Below are experts of layer 5 (counted from 0) of a mixture-of-experts language model. Rows are named router (the router's row for the expert), down (a neuron's output weights, with its number) and show model dimensions 0-191. Each number is 128 + 32 x the weight over its row's rms, rounded and kept within 0 to 255. Numbers have three digits each.
Before each expert's rows: "raises" lists some tokens whose logits its average output raises strongly, later layers aside. This comes from a sample of Wikipedia text that the model never trained on.

# expert 57
raises: "to ", "of ", "and ", "for "
router:151099149118145170093119105085168139175163111111077137137114124098143084145103148123125151134183150165097120153141108161116077148101100158096122121070142158189102123175119163144104147149147109146127163164102137120104138104105088114104051155144156077106155166115147084117127091129123108088150148136118168173099073102082079153166075097139136094143194112162176144162128145155154095149160153170087089149122196159167178189129104066155093139176152085121087072154135109188196150141168147168203168128154136122089098091152142143102150082090144109079103086079138088156157153095094111181
down2:089156104134128110147094141108099137147120123103101149136096075098120090161140189126133163190129132139111148178119146076187134182071126156110087122150115170130127090091189191108114145124118174135130129120120166123146161081107067155115123107190046130129148139144080115156125134131127135131114099162169102131058101030096131131128156119166141151099154159144154184082118128123193143126139135135127143183133136081166146094162095153124158122166133108095132136135104134069137118242110110107166167118082141118118158085185152141099101126152123067121115154220170167194128075141168124150

# expert 24
raises: "/", ": ", "190", "not "
router:156100152121143186117117105086172149146156082128082126118095114104151070145091160109114160141182149150098138171131118157107078159089085152102119119088149167176123106171122171135103159138144102169142155153103141113095132109091077098110074159154167099118151152098140100129129088125109122082156146143120174163080068093080093153157073093142129082140196098169183138159130151141154108142143171171085077141135175165169167162154082078154111137176151105124086080151146094180186148144149162143181159118168129122092091095140142145090129084095152117088078084057156100181157159107081143185
down20:148120128132104134200114136107136121110177116106120155098152102148120104123118054128122162137102130063127154119206167088173120079144160115101172110114106158059123078104100122182088181113102098168149171175148136151110090142122115178125153130145106096131113157156058148104206173101111100156077105097187110255153091163104120164142095149082141147157139111142128127119131131083161134215162174055124090173136120117158149130107147109128133156151159134087110121130137122116118044135124146108137123185144158173154139087109137135163128132124114169173149136161106138170156103109134135173

# expert 22
raises: ": ", "as ", "to ", "er ", "rang"
router:168093143122130165119123110092167137159154092127091133124083123099155086148085169114125153131180156160091131136146097168114071165087074182107112126089142169166123114174130181139106154147159104171137159147098158108096126130100076099113073174152154093102171158117148095120128096154120112083163146149105171179096070092080090163160077108139149086142175081167185141165119139136149104152149162158088060130112166169184161162123095067157105138171150082124098078144130106180191151136161160151181162114155139134098101105139144133103152089093148107078095090049153104167177157097108127167
down3:093133142204137112185071071097119126092158151100180158158185059124044158156105092128157171162163111201147131141108094133128119154145100138110168129074168126130099105100154152124128127139137184129153092099122162079067106060109121112127129084172088111141096167172110075141143123123159181152057146080171073164134131126120077118154113127094166148198155105114078121118128145118148112144100090209119094152123105100154179165084103097101147157217098143161164153106128127131202119099158105121127119108133132101161122094132116138143106144123122170164138146096118131164128124120117084073

# expert 62
raises: "en", "in", "sub", "t"
router:130101136066172119088133131097137147167107101137114097143064137119179128111094169152140140151168127148149164156090156142133077194105098146048118134095182156172155142149110154094105154178159128102147161160070122098121137145123072065149026141091130126113132174132151105138111103092123148122195179102112141148114133110088138146167091132152122067128151115202133127187162115165155096130196125106144058139107151127187180145130115144118106102130118099103112119154123071172174179155128141157175145139155149132075162082120107100122097101134140132056084135150186109168166114091061145126
down1:100183149114144177073127126102086133164156124131098139110107134156084175125115117024124176111174166092140153158133099159132116111112172160132106167133167088076162162064216173123139130151114147079136171121159152087144173167132133130120166175128147110113087102117134091138142066132131094098163153131099120161175136073125123136114147109144176078127184121104122157132181093099104100115118145107075143079082180098059143071109108173147033157139125164146147106110134127100146165092167095062106130114176132077082095123122171120123116100128162113112140087181136147110112081162098158146

# expert 58
raises: ", ", "-", ".", ". ", "in", "s"
router:150123172122170127112084149102199149162126123137116122149060102115148106115072182138118130106144200158145145142145137163139101190122053152082103162113171132155132102141092152165122171117124093123153172148109133127112152154123100143112007140121148143130140155093111119142063105114140061109160158129084127120137068083130112146169099127151129096103133092189139106113115104155214121120164188137048120145112140154201195121104111113162142170139138104149128080183100135172175129159149112134147150119117121087116120112178106172130142080071118108094126128111162087175140097081049131142
down1:140210182079136119102170206172110133110176171139151126145120114160125141114127106134181149148120111103217159187154139097091117123171121108122156141112126116120086073155126126129133173153138132148187078146081167197099152151066154135123086140081109190135105130133123103113089201130107100114082115144158131123137162056129136089138093134104151090151135089144122111177123074095137156104106148175084117140086179143146112190135118068156122134125142138124109102130111082084148087100130153097108133141104078083112165178115100114069152101080081182099072168148143133112121098080152066095

# expert 31
raises: "the ", "and ", "in ", "(", "as ", "a "
router:165138152067123206141099129092140152205189096102131120097123133113165127132110192106100160144151145129086159152114085168118088144103092128094145115038149161127114080149115180153097119141165084121150123121141176126135118135054106134060110151107156099101145136156137100117150113149118123113168100135081180119114077122090124124170136110119112064143199138171131108194151156158164061108154102133122061148123147197144170130141147082133128153134141133148130131122137135199179180101103135164164154169154165109082083109161161154136104123145125127089079110030150115148144130109082111191
down2:148153110104136156118119114214170185124110130100119100183153161125146133139179107111137185049176121092129155122112052197137195116185165144112079155081154165122113095130132100152161111163140177154109072116140134106120113148122136080118097113140168126087140124152140150136105090146145130090056185119113109086167156186108172099110138101174181116113115151079170099147177171151138083052127138077109099151178074121145113081083093149079110144138070152138144155134109107168094106121157082116132071148107094126111146151160099140141132090138109109072181116121113149150180107145134145191

# expert 14
raises: "201", "children", "late ", "200", "early ", "close "
router:163117146140136167097107115087168157158148099115085133121093119092148076152081170115121152141167127159110127172150120152114075177070092160096104126081143161183104103184128178154093156151161118164136164158109138113095122119077107091114071163149160094110151147109145081121132090141115121083161138138110175170103087086088071142158073121159128088143195094172184140161121157152161102138144155155080081128117173165174178187139098077145105135176139097135083079164143102198188158126175153148162149107145135125095099085143127128103159078115146112083096109065154097176156159093105123177
down5:102094106139134130106149143122195138118085123159134126118113134190151079136142098188108158125121151080097136168126084135148108138129109111155152092116063112189110145160152181166130130119141111147042144102193135120115124051051118136110138177101179146117163130131079115221108089155130126173129105151111126134109091183123150163126134078171077106176127093092211137101163124139075184208129146127100133094162113171112094111152181116112112137127149149139185114114185141109171119159175102102149121088121113104149066101091164127196152155153120142092132125095152112141057144094100121147

# expert 44
raises: "the ", "a ", "this ", "its ", "an ", "other "
router:173101127138116128135100094104186131118172135073085165143124153118165061189102165163123126109133186185104145126111137107124114147039115165053091140125094151141119141165139126106149099186108145122104134161143095099069132140154108108085123156145151129098171132153176145131157138163124145061163150107114168131043111104112102135182089139154147123180189072115161138104117162114108125168127115175131113132093135164132145166132093106153081089158116130162109083153166104204139084132112141176136124118147159154123147095180152161081129101147155167089051056047122127166149130101079114179
down5:077115079151132114145127142123150144094143108140136148158144107123193082165158134154099189077096162072096106144133077120214125096127124097132100171137140162133119099138032116149108118120129097131161139158183048116117084112134157133130195151153114115210157154166144131181159080124120148088132153091076117118123108056097140103122135111145102175176127150150109108133116189087095147098104088120136131149189166175132143117158077103158145123111144142141116119122111165120154120051090122126105113167136172077111163129161112104085126144148142179132185092151156165216164113108101192084

# expert 47
raises: "\"", "promo", "cons", "promotion ", "spons"
router:169101142121138184110107102089164141159158094117084147129095128109151087149090161119107150139182152146102119152129119148112078149089090188096112123093153165181108117177122182146086141135151103155135159165106144107102132121107102105122053169136176077103143147115146090116117085158122103080165133137115196155094079080074099152155071111158153083124194102172189143163137149141154104148146159160097077131111162153177160167138102066161119133179150096128099072172141114183187150141172159158179154116165144140100096098136141129092147084106154109091087091074164092172160142089097110191
down2:115076146141131163166138121087162122133167101070097115133159157112126093164175134158186191143141142067198145128125165140143144123108136159137162181149155108091175121123039140113107184224183081077133049122110100148122124131149152118125099115138122202119111133100098130176136194141128114125141122113157098132119117174145164161159162204132116130145100097151137118159134111123097150125199114108075085116142171100172102097196145129103130141142072147135128097100112115162138136090145147155112129057103080135170147194195069123124135093110083086189133109146161157155155122113117115138

# expert 5
raises: "was ", "52", "54", "off", "in"
router:162103139132131177097103105089173136159163096113100136132081136107147079141097172114116148134186143156101137154145132148099060168079087180093104114097151160174109111182130170141102145140155106170118165161097140115102117119080094096109061153149168101105142161105141092135130085143109105089163126129114167166079082077087088158153091099151136089142182097168183142169138160132159097130152168145082082142136178161182163166135089070148108155153164090121100062164137104181183147139172156143178160137168140130087096068144147122101147098126139123090090073064164111165164146097092128177
down6:165163151156119167129103077123063155130087168130136147181117100136108147129157134110157161134131140144137149116100113122172075140087137150062157114067120122168118166111101083120078062102101075099185172173107159134125083112116127107117137119153156075150152119106130109094165081152111109142094147124124118156141184134129183123150171044142119170129152085057083155114112165143099159176196091075102162149135186189111176172152131151134194139107078093161091158122132084084125076154116146146139138145160131129138125129190128163144094056116158129093105138138136156156098210112117186108

# expert 63
raises: "-", ". ", "one ", "m", "in ", "."
router:154143113119104158072111087068116117182096100145085146185053125110160115129121163126094149136153149130111096149141134160141094166027116151138093096090147210159118141160149150128114137147188119149120193124075190124118186097118069091172030181106118123082145129102122115121111092138084117104151171151096161177121107113086110162120104153133118111124179122152150154162112129171119107127156168160132097147142167132145178170118070104162126149188137056127119103156130066158153111130138148140143160088169145106122104099175121130135101094101173087070091121088136094153157136110127107199
down1:136087132136092140120152129122184144170096094165146058130088107121148137116137197175144151042076118092072153049134144113146090141112151145060103131091183094191115102097101096162111133187099168124103104119127140093124130104104110141127105063080164225181130159138167189116148128155102116137129111133164125096140126124161168114084116144125103147078132146121112148156140071128142133144086120190118094087075071136153109114136093161130149086137111117133159112152166139172174103133185161058177097154136095115138109097160127138163132175117075076115150156078128108110171132109177165160

# expert 34
raises: "R", "(", "W", "E"
router:164121140123142167113093098083164135159167097115087135131096125097149083150085163119110142154190132151108139163138117147108068180089089180085116131077158156172113121168129171147077148142142114167127164176098150121096120125090085084122074156136164094115159147107132090128115098146116117101159140136100172170099090105085084168160092115138142085151197096168194133163120150141160112139145156157081073125123171182170175182150096066159104131184166092134086059149142110174171164148160156140176160121169156115094101090153143130089144091097131103082093089063134106166167129092097120179
down6:173135105180161120142137166090149097141161156156142098121160122178112147157179163155130144028068104151118115098134164134108191119107172089153156140137085126125145118143082053080083087085118183077149163095126152186173144123061156117095146151114141085152145137131123150111091035091086132115135129114100165159151140143119080122138142115213154153123164154117182169131116090178110125132168159109138155185141081133178151112112152149112102121169129160116086097137104159127163143157159160088119111125091180084140132156124099149135098164145106097129139127117115139159014084083121111151

# expert 19
raises: "R", "C", "N", "cy"
router:153091143134129176104111101089163132173159089125098134129100125109158093156085163120113150153164150152108126171137110152111077165083085177098109132086160159171117107177129196152087145138161116145139174164099134120091135122095095096127074177143142089105163149101136096120125092138111106087165130141123166161093082093073094161160072103135140077149191100152182139174145151143166103148139162157091071130121175162194166174137098066146099135159163086128089077168141118177182161144163155157183170122161143133097092088152123148094143074117147113082087104069160102161171151092094116186
down5:138076125144120111133115162162199110157118116154131142116096168123059139127150154119112069131160115095125136208143108101138087147099081179128182150098146176094075156127055205125161097092178177157124130074164213129188094110136124121138102114070123115077139114112166077108145167164127080148129096126148089173126130133163152095193110127180197125072151134155071123188101146117133117131149161117070132094149166152132151095147157111115131108085179101151175130101120092121166133164141128131130095140150101191139128109090104100177109158092163134122171193142119104115092092136156169133

# expert 9
raises: "age ", "that ", "ab"
router:153100154125138183109116106091167148172154095116093132133094132113150089143094149121127156133161156160098138177138123153105081176103106168108126121079150159168105109178128163143104160135135113168144171149101143126097138119112083116113048141129159084087164162114145112132113104155112111082161134147108175168078088078084103166165088120147139083147189093168193144160119141140156104165158147157093071145096193167173163186139087045141103137176158106138095090165136114178182156147132144140186174127174153119097100062139137139103147083095144115092105091046140100170155156082099121178
down4:134159113132104144125119150127137161103137113130207168156097121142136146135148132136142222136067113119123089162168119096123115088167164162177176150176108145077119123111085135179084139087120119160084112143124094070168154098182147094103109104129172153088155133179176130171117077100158098118151144173119158177162144079210124180210111078126135118102098157133141150172102146118163124128052129174144149131133160114114135183132170115150073112105049152100138112167114097145066135110097065069106167175108111124132147193146090136124101109126143116172104141120149070117096134090149153150

# expert 30
raises: "for", "two ", "one "
router:145109120134129167089102103083162131169155087091092128121106130099158081158072154124136151149180153148105144163142118161130071147098084184102115136097159167176109120179122154143098157143151107159131165167111145118089131115089093105103075155153161089102159159124134105136116076153119115085160142149110177167097092105084081167146077101132140080153189088181185140174110156155156103141142164161099066136137170165174168171136094082161105144178160088135085072173149104184185155144169158155163160113167147128096098089144134130100151081107149109078089078080154098166163147087091119182
down1:115032194091159103117137182171107183095098112132061157142062122119124168088127137144124080139110137128127149191105117152141085107114113134148124131106157105089126103131168151140246103100169138154133155120154125157166146111120159152107141152185173159149119193139128127160147155184125159074126142140160087120111145079102148210140157130157132106131142162127166147086159152086124152185181136170123118157117178044191142167142120109170144102162076107131121141140133088118118084138162100104153094071119121087132126123141172154108054135171166123144152112130121171090159122068148128147

# expert 25
raises: "in ", "cap", "Prince "
router:144096154119140170099098097093158143159157094105085130129099115112169076146089166120126149150176147159121116175140104151101078171076076160096096127096151177177116118177131179147094162140141111141142142154105153115095138115090079096096072143145166092113155159109149086125118095138107105094165138145106176160096075082079086168156078107141132087152191098154187144166132149143164101145167154165092084143127172176183192173143099058157106140166147087127091076160136120175192160142155155150186150126166141137094110091144145135102141095103145103085097097059146103162165136098093120182
down2:183099128133170151105109124128088150148117196141150103119210132042126126143123138127092143106112116084099107113095170134096145119127092153209126146151151136097129154117163132118174146107131146183086143075132174187130079220123120147078087199110088113143101120129125075118106128169147106158121164104084184194102139153121097123124092177114105115158139168114126071095095170139104184082109118154157100134153100079158112131161133069123146113145220156158190089150180135144083147125070101143124101138188140090147134130096136113112168116083105118133144138062085140130152131157106117089

# expert 37
raises: "in ", "st", "of ", "-", "sc", "o"
router:154099136113138175105114104093173142155169106116077130124082137086151076148087153114112145134189140155105126173133113153110064162103079170087112129073160159169117121169131173147093162141153108152150153158101147117096124123091092092105076163143154082116176143106140104131134092145117111100153149146110170164098100078086095166159078111148138094150192086168176139153132139147152104140158162156085080134127161159174171180143083060157098143160163094119084079151148088195180157134164164157183162122175139125094094089142140135101151090106143096080085092054148103167165151102103122188
down2:130174126190093080119116153132144123207127113127191159151107126159202142172155150129115048171103160163153109154096133141104111146120195135146082130125101148135116115159114108059116129154125163112097102078131196083095140131089119116177127101128177126115155115084123088038113172099137143114121139184104125111101158089171090095140139200104159098124174133132157117147096103176095119091124117105140140090151136189076164217097166173177141121116121174131135125157138190104119172112119173118112174113105136165148146141153100112055147118162172066113112141102093115146113125195111143108

# expert 49
raises: "in", "ind", "a", "in ", "r", "ut"
router:143086141119140180108113108093177141165147127115091126139085120103152068154100153112131148133178150141102136147152119159111072176093086177083113135096152149178126107188133183139102155140159105159151174182112158131102150133086084107107058140135152094100173154117148093127124095135106101090143132142104190159084082096077096150166097129148129083148202111172188143166112143143165102150135159162088088139121175161179167185137095074143101146168156093132097092185157088182194151138155169162178173104169144119092101099123136134098145106104129106082099094077148101154161148083098145187
down5:130139137110117215159131103100162106161095149084106147142131085127144123093181150132123104095130141136106067123130094094137170164117066201132128154113085077121116194071144170175133121137142160175131151143118108113141162091136120076107073162141141105128087117102086125073138156152143129109137174132165150121126068145152153098099113121108159218109170182117094133113111147096214074182192136152105161095133181120086097139124040085139129064152135158047133067091134161109110139143138097140089108157106153138161173127119108107127144179140120111111101116206094127116111107124118167117

# expert 12
raises: "al", "n", "of ", "st", "-", "as "
router:157104153125127167099111100079164136160161090131084130136094130097147072146080173101129140128181150141109141174127114162119069158088086164090111132104160163196112116191137180150091140152145094157134163159097148123101130111083082094120085168146174090110145147110141096124120096147116101085165144142109180169099096088089089160158077110157145080154200085170175139161116147145160095144152152173080070139134172157178161158145102068147098147172157088139096076153131097184179166139161145154171152112161154120105096095144138137129144084102139108075089086075147093168166153092093130173
down5:110094098113136095171142127182093094152137126112119140132125110094116133164147100089091116124144109177158067106082129171125136168093130157156098031136171095118110171130057133122141163152140186051115137106164155080128158161111113082149222092180087134111134071200148138119084169133131160126140114117115161100106062103139106095136157188076139117143107160119112122131126161163113101148121112108146114120130204081110116135078085151168153136114140110116099083114145199132082159162167192108136068126124181092140174172123073110145113149132167090156160098130086135109101123191113168128

# expert 40
raises: "that ", "there ", "which "
router:158108138123120175091107108076166150167143098106089130132098121108150082156101172110112148136188152142119120149121105148122069165091083179102109119101146168170109115169130163143092150141155105148138159181106143118090138116081094103095077168141163100115165146119150093132114100136122104078146138156106170172105083091081089160149071128134143081154201076164185140167150156148169085144160144160083060142111169170175172190123090070151098145168145104127109071160144113179184160139148159153185168117174139124096104098148147132104136087116142105090088110058149092183165157096108113178
down1:071147097089142142141206181164156103116170135080181150118129157054146159095091130112165146174117079155141102127144125108156163135130133057140171070123119086146125121127112104072085071176128130095116165150167138125119139150124120142120088157101137079087126069135190115195159131170158144195130118126090163140122161093109120119060100179117083124129104155159176133124090150108092223086126149122100169159134132169127123108102130116096124089112107172214142134139117157094118161107093084147153136135191153115168153140174127088070098121212089118131128112145149101089102141146099125112

# expert 67
raises: "works ", "run ", "en", "first "
router:159109150129139171090105101089166148164147095124087138128090140103152074135094180117126138147178144160108129170151110159115073171094085176103121136087156158181118116170127168145100132148159101153134161168100151129077124119078089102110082172142158094107162151117138093117125097123116126091165144151111167168095067083067091142158076115138136085156207085169184146161118144151156098152159156159091081137117179167172167180129097065158121138177138087122096080166149105185185149148146153157185178127161153135100100094150140146103142098112140095096105095058155096162158159098083129176
down0:093113150113095108144166082099132137154122140128075104094154091104101151116162131125091130129106131176134089209144095143122100105158112135155169169116129160070106189157126147192081119106152089122146134130167206153104104143086093111100113140197167078112105153111163124171118128097136157102167068070140125115105108176163137104190141113070131123146125153136156147094113096141135157107162107170179157109098111107127073090129141160160085085100084176126112084132107102134077078134226099161120128089078115131110159155119096098089139120162141202181078137120104138134147160138228097156

# expert 17
raises: "end ", "ally ", "ale ", "end", "opp", "senior "
router:160104140148144172107110116096171144162151100112092141130097117094148074141098157113112141153191146146108130163153094157114101173083081183103107126092148149190109106182119179156105149130143107161132167166087149121088147124089089099108050165145179081124164155108155092136137095131122127094170126138106195158082075098079085143166078109146148077137176085172167134162129145148160096139148156144092073131118185155171154174134115080149106144181156099125085085158132105184181154140169160140174150133162138130089115078144143150097148088116145098085095088055131094176174136089103119182
down2:145139134050090154122139105111099137111105133091131135118097093136130110105182160172127153119160101100169031132178054131123065100132095188122104161123117176179137056108120113132112093066168144144049093138090166165139118124113162109168145171168127123106124131126094140168146155122172181094124101134130106155068119074175146054159117132213114127114118107130115120200146112185126071152156126120123108145171150125161182143136141141118151110125022092114112091138144117112124087131174113112131130126136073135148160125122124116122157160116093127121126135124171145108212095201148132100

# expert 1
raises: ".", ". ", "al", ",", "w"
router:167096144123131173115099102079158149166168104110089135133095144095158080126097165116121149146190151144106122157149118159111068172089091162091105133080147154180113104172124180152089157141160114163132152171110144120100124119097103101122072156146166096114162151109151087131120095132109118093145131134106174166075072071094091161160077118150136099154187091166187132182120142155160110148160154153076073131125181167185162186131089065139105141174150090142091076167137097176187149140162167148174158115165147129101099089151134132094149088095139098092095092081153096186163141096102128175
down2:111181169121153117095141219111109198106182109140112118133141124103143149153161137134126127117114109085095108099136127077160150115098093105153160102170068168060156115119154123095131105105146089137127139053128173125162148177140149147144095147184097122151137204126162130177131169078101105169117106121121133160116118123142104134159142132137182111077165103151110104113206087220095093083118132117214157140161136132092169070089116146082098120133171176086119140092145108148068138146148122156137163113125135152127113138093129163096176136099035101128185162189153087109104124144117122170

# expert 50
raises: "|", "number ", "et"
router:164093143112136163114110103093165148158162096117097142127093129109157070142085162114121148141173148155103125173133107149117066166085090167100108135100160165164112117186135179144081139139147098156128147178102129117099138108104090093100069168146159090109154161101141106125128090146113110090165133128124177167089079087076100161144060108145139080152193092166185145176121154155151099157150162167102076141127171156172176176135091072143102135164169088134096071154127115180192164153158156152167155132167143126092095084142155134100145105109148092075095098059161096160149161091085129184
down6:076146101154147169166029175155204122106093116105193141143137179178089169132086123100147175129132139140130099142178111114147128138111183211113107172133151100124101123149092179096094123131142122157167137182111136126113138136166090131088128131074168169037130116099081127129132130160132096131094162069112144163094153119169189122125100139163132136185094076182144105131151141122137181136129178112130063097129139133128108123062114138135205074137094143143109109120076128142160170165142132121169171126152142144095093134093179120177141157174097129194134172122154173087110135095148124123

# expert 7
raises: "ies", "of ", "riv", "in ", "and "
router:156111146113148181119096104084176144148153096134080138135097126091151066145082166107118151138175141164104129177143119153124082152087084171092121124065146169180104104177129172146097143138152107165141161161109132127099122118099091099109075172142153085126167153090153088126123088144111114092151140142113160166092080090083102157160074096162142083138185089171192139158125144150168095150149156169098072134123178167169162154154101063145114138163156082126087080167139109183179156137169151153165154122158133131090105078142134130113138094105154101071088096065150102163170153081093114192
down1:191189101123145167182085170127079147169094139149101143171101189152114126122148123154133133140149136162097176089172168145155092124173099118131108168136148123176088154083185229140172074121113191111152148147108107150170112082165041101095106165110085145134110104146145074090073086155080137134178156123101099159111110125124100162119164117189063105161154072109136184122184100121119107081150130108157139135099161090094128108128166093090148076121118126164206107107178185160118142116130123139113136146152133134167118130116098163166122171113097099109101082113111150166153122149117140116

# expert 20
raises: "and ", "in ", "(", "on ", "of ", "at "
router:096112114164121180112076097107191138144170118167106148092148160082132118126148108071137171096149111135103137126129108149119089195112098134120152168120180143171118094171142157157116133099130153131125122150129159086082103125089094109108092151186135121138170156097172074127137064147132096132145116116106200194129115100056107155118063093151102110122175133163188195165128128125188136174121161175061090109118142139146120146134117053168077147136160146124092090170111129122147175172154180115147124139139161141120068114116125103120193133122137077093123104054153073179187146123125102180
down2:157090178149120110122166122202097125061128172115100137123143140168156090121138183151128168131136140145105113152165122101150135123120193123130126144113134133134111178094158047105073112125176110106125198141106101109130123127169118185134112169121105110135038125158083113199149153091108139116133154155160161073117126110164143094151134149126177087159142138093148091142162123128071072134084104095120123097183116206147156159192079132158158070099105150139130077123163165188132135127152081164137144133139103135160164166123160153145135141139158182067110148141125108200109063039148138142

# expert 46
raises: "in ", "on ", "and ", "as ", "or ", "is "
router:153123149103131179080110108095180153163150101114088128130102123105158069148101170117123140139175141150104133158127122150128073172094094162092104132096147161172119115191130196143095144154150109161146146156109135108095129118083090093119076158138159089096167148105147100130123094153111113091162144142114189165076078092053089155155082117158143089140187103162186143163113145152159092143160160162088071131118163146189159174137089080147099138167166093132090092176123106190194164144153150141176177099154147121099103097137129140098158101101147107079093104058146092158161161081116129190
down2:142080156076081179110052122154209141098118156102117114088091115114115170072135124142160122128176128165136188139154141141106144163079103126148113071125131089104145095102157141175171086175131133170114151160131115146125167108076201101110139150142124122137065093168165121128129101137113114104138141136147129098043117140086131135142137106158180143100105105139175102130164097159146114131126124097028128127152165194076073158122143124153057121059085137149079127154108132097142096133226128105124147152116126114175123094169147172152130087078094145112097108131078078147161078144117147146

# expert 59
raises: "and ", "in ", "by ", "as ", "or ", "where "
router:168109145119122171118106100108156142156158105105086136130094135095141084148090166113120156137181146153101136174138131158104076172105099166092107128091147165183101122165127163147106153128147108152131167168101144116094137105087103110116063151140164080114155166117152097126120106147110100099158138144101169159095068085075089174155055109146156078150194077166196145169130153147159086144175155166086083133113165160172165181138102074156101141179157096130086080163134106181191147132163154160160162113155151126093099102136133127107139094102138111080095095052137099184163161087103111190
down3:139161146142133188098125147167079151143120128137127091095105064124147125096113201120119120175140180097168132148132108202167152131126133106075111118120133141142101134093097134109124110150114142114191093129114089185116115163119159140104109134155133115147090110156105126096079156140129164123151218088127090102156193116102145147173110112144092055166049141138145114091140124189126139184097147149111142101111123123108131069151174161091121100135112130115113088130140110141112054169142176187078143157132113118179124178150138159113097200083144119126091197190154172154153046098060163154

# expert 29
raises: "early ", "result ", "present "
router:163084149117142181108103104068168141176149107124087135134101117107149077149093164111123144146178140166108133169139112148124084168088079173085105128082145162168120104173126175149102145145154118164144166160098140118097124118087100100126065162143154074109158157106160091131126075140121117086162140138109175167087088088077088156159069111145133084148198103173179142163117157144149097140150155163096073136142164156182163157139101069154106136167160083143086080166143119195175153161160155155175164129161148130112099094144144120105139090107149101086103095060166099189172150101099118179
down5:099211120194164129153150128080101135132120123134128138155127158062126159120128172083085136104107119108148131163153078155093159137088136128133120089124085163168165087093166091125075140148184170155098108123088106122065065123122128118096133126044111122147115095097095073116134183129118089141156138124186151161126186122123115143150153068138201140114105097058104155131163132159187122119093116054140167166109095128120161161103159191123113130119111182199161158128141156100149179086115101084125199077139138095122130135143092156157110118131065158124089117158115148109145160120180074118

# expert 36
raises: "in ", "D", "for ", "also ", "S", "and "
router:188132157137148176107096135128158134130120132082081106125118128121143057135075154107151159177156146167090140160157100159138083122099092162080112126067147141182158144159132173156117139174122079134102132146092144134096119068113103104142106148141198109105199171131138107103130113156153095094106099132161190129076100096106121191130116120174147092143149098153165184138112127149119063164181122129084127115133134123161139175148113084180093132166190131147142096161121100140136168097127179170187181108183123121086099083164139094111132115078142087075070098085138134141184111065077154186
down2:180104080149140166150129113128120155162105113100150170173104108102116115076118142095148168245164108144128156134111137100098117112110154167117108163165159090102185071153157112108105078152120119156081101082146037088122098113081162080100094132141103145139085139168150169135135067125094186148094154153132064117122136175126144086124137123147166111116120130134200171155097095113107172129142133129107096112119102099098159100058179122119135107124102143156146183117154122107176122159129133143113210154127097191193132170138156167138137090145104094139115144163155176116062148141106056088

# expert 3
raises: "ie ", "die ", "200"
router:147113128127135148115105099095167137162150092105095131118078113118148063128093174116119145138187138161098133178140116142122080158085079176089113123079141160176128100182130177151096134145146113163126144175104147119099130110091081091114068150153151113120162150103140103112133097138116111077157132136113164171101072099079092146153078109143127066135210079160184150165130161143152097157145152163082071127120183188179170170142091076148101137183143092135084080150132100191179164147165151157164171123156145126100100092122151135107147081113151108089089088070154095173162166096100126178
down0:177130198139092174155126094164084149149140151097132092132173136113169081098138108208116122139093114175166092088154087111142120093168144136197186087110082132119133175156137098162108099132139147152128156169172109144094120102154097166128151129138122101118069131144130078134077126148156119119151081130133121111130162119183137125170105132138129103128141141166159152196197147123134144079130141118068109066046140105122112115223119102124124136151109101080146158083115172169215170103151098174107118158142148151104193108079125098153117172147158135165118144197150084149166076113104117097

# expert 33
raises: "overs", "ons", "ons "
router:161097155136148170114107111091167141147151106129078132117098137094140082149081169117111147137176169157113140175127104163128082158099070163098116127095146176186112113185138173149098154145152096163149156165100149121097137116095090107115074141148153081123162163106139091118106095145114111083164134149107188164083077077095088146161064114147138085151208092173175142158129129147157097144152161181080083134132188175168179182141086077148095143160160095130092088155142109191176152145154144156171154113181143123090100096150137127110141100107127101083098094077158121163172150082103116176
down0:171177107168110092162159097098144080132153105140149163117091027101120167095118110107122138166123137118173164090151141153094142150102148140114137080085127090185154185157146152160191132087099100116099117056135092091152123109114102156138217128156182121089075141103109141105171156149065085105100115165146154145144104128128132103131145112129153116117103142175161104090166138137092150121082118137171122097174115180150067146141133156061122157135123104124127118113064122153147090104111158163102097129188163147120135145113148136155123233190133125064183137110206150094109128157087147108

# expert 21
raises: "ite", "ite ", "ale "
router:158102148114143164112100103087166144156164095106095134127079127104158076146079174100114152131185147150122132153144110154110084149084088175094101141090150162197110107168120164152097150126154098155144151154096155115098132100080094095109057149142161086096155140099144089134115092128112114089162149137104171163083074090086092155142078110138144081143195083173186133165115155141162105138148167172080090141116177169167157168138099057152099142167142096129096058160142104193192157149155166154173156122159145141104099090136147119096159095112132118084094090075154088167161146100097117174
down0:180113174171093126125089140116129128108069074137133059172133093082102184146165114101152079109093095186124142145115108152104123088136125066110098089067100146116140138164154098138117115099076123143167135131170135169157098124142086083139104155118084148129054130132162071101067110175131090100145074159099082144065102145144120157101125087086135060141098098137100161152120113070189188111092133122216104149136123121107154167139126177127112127155165133123156071123101092098113110122122164089142077117113082130132147207180119067116105124145115189152133133122158109088100171134091151113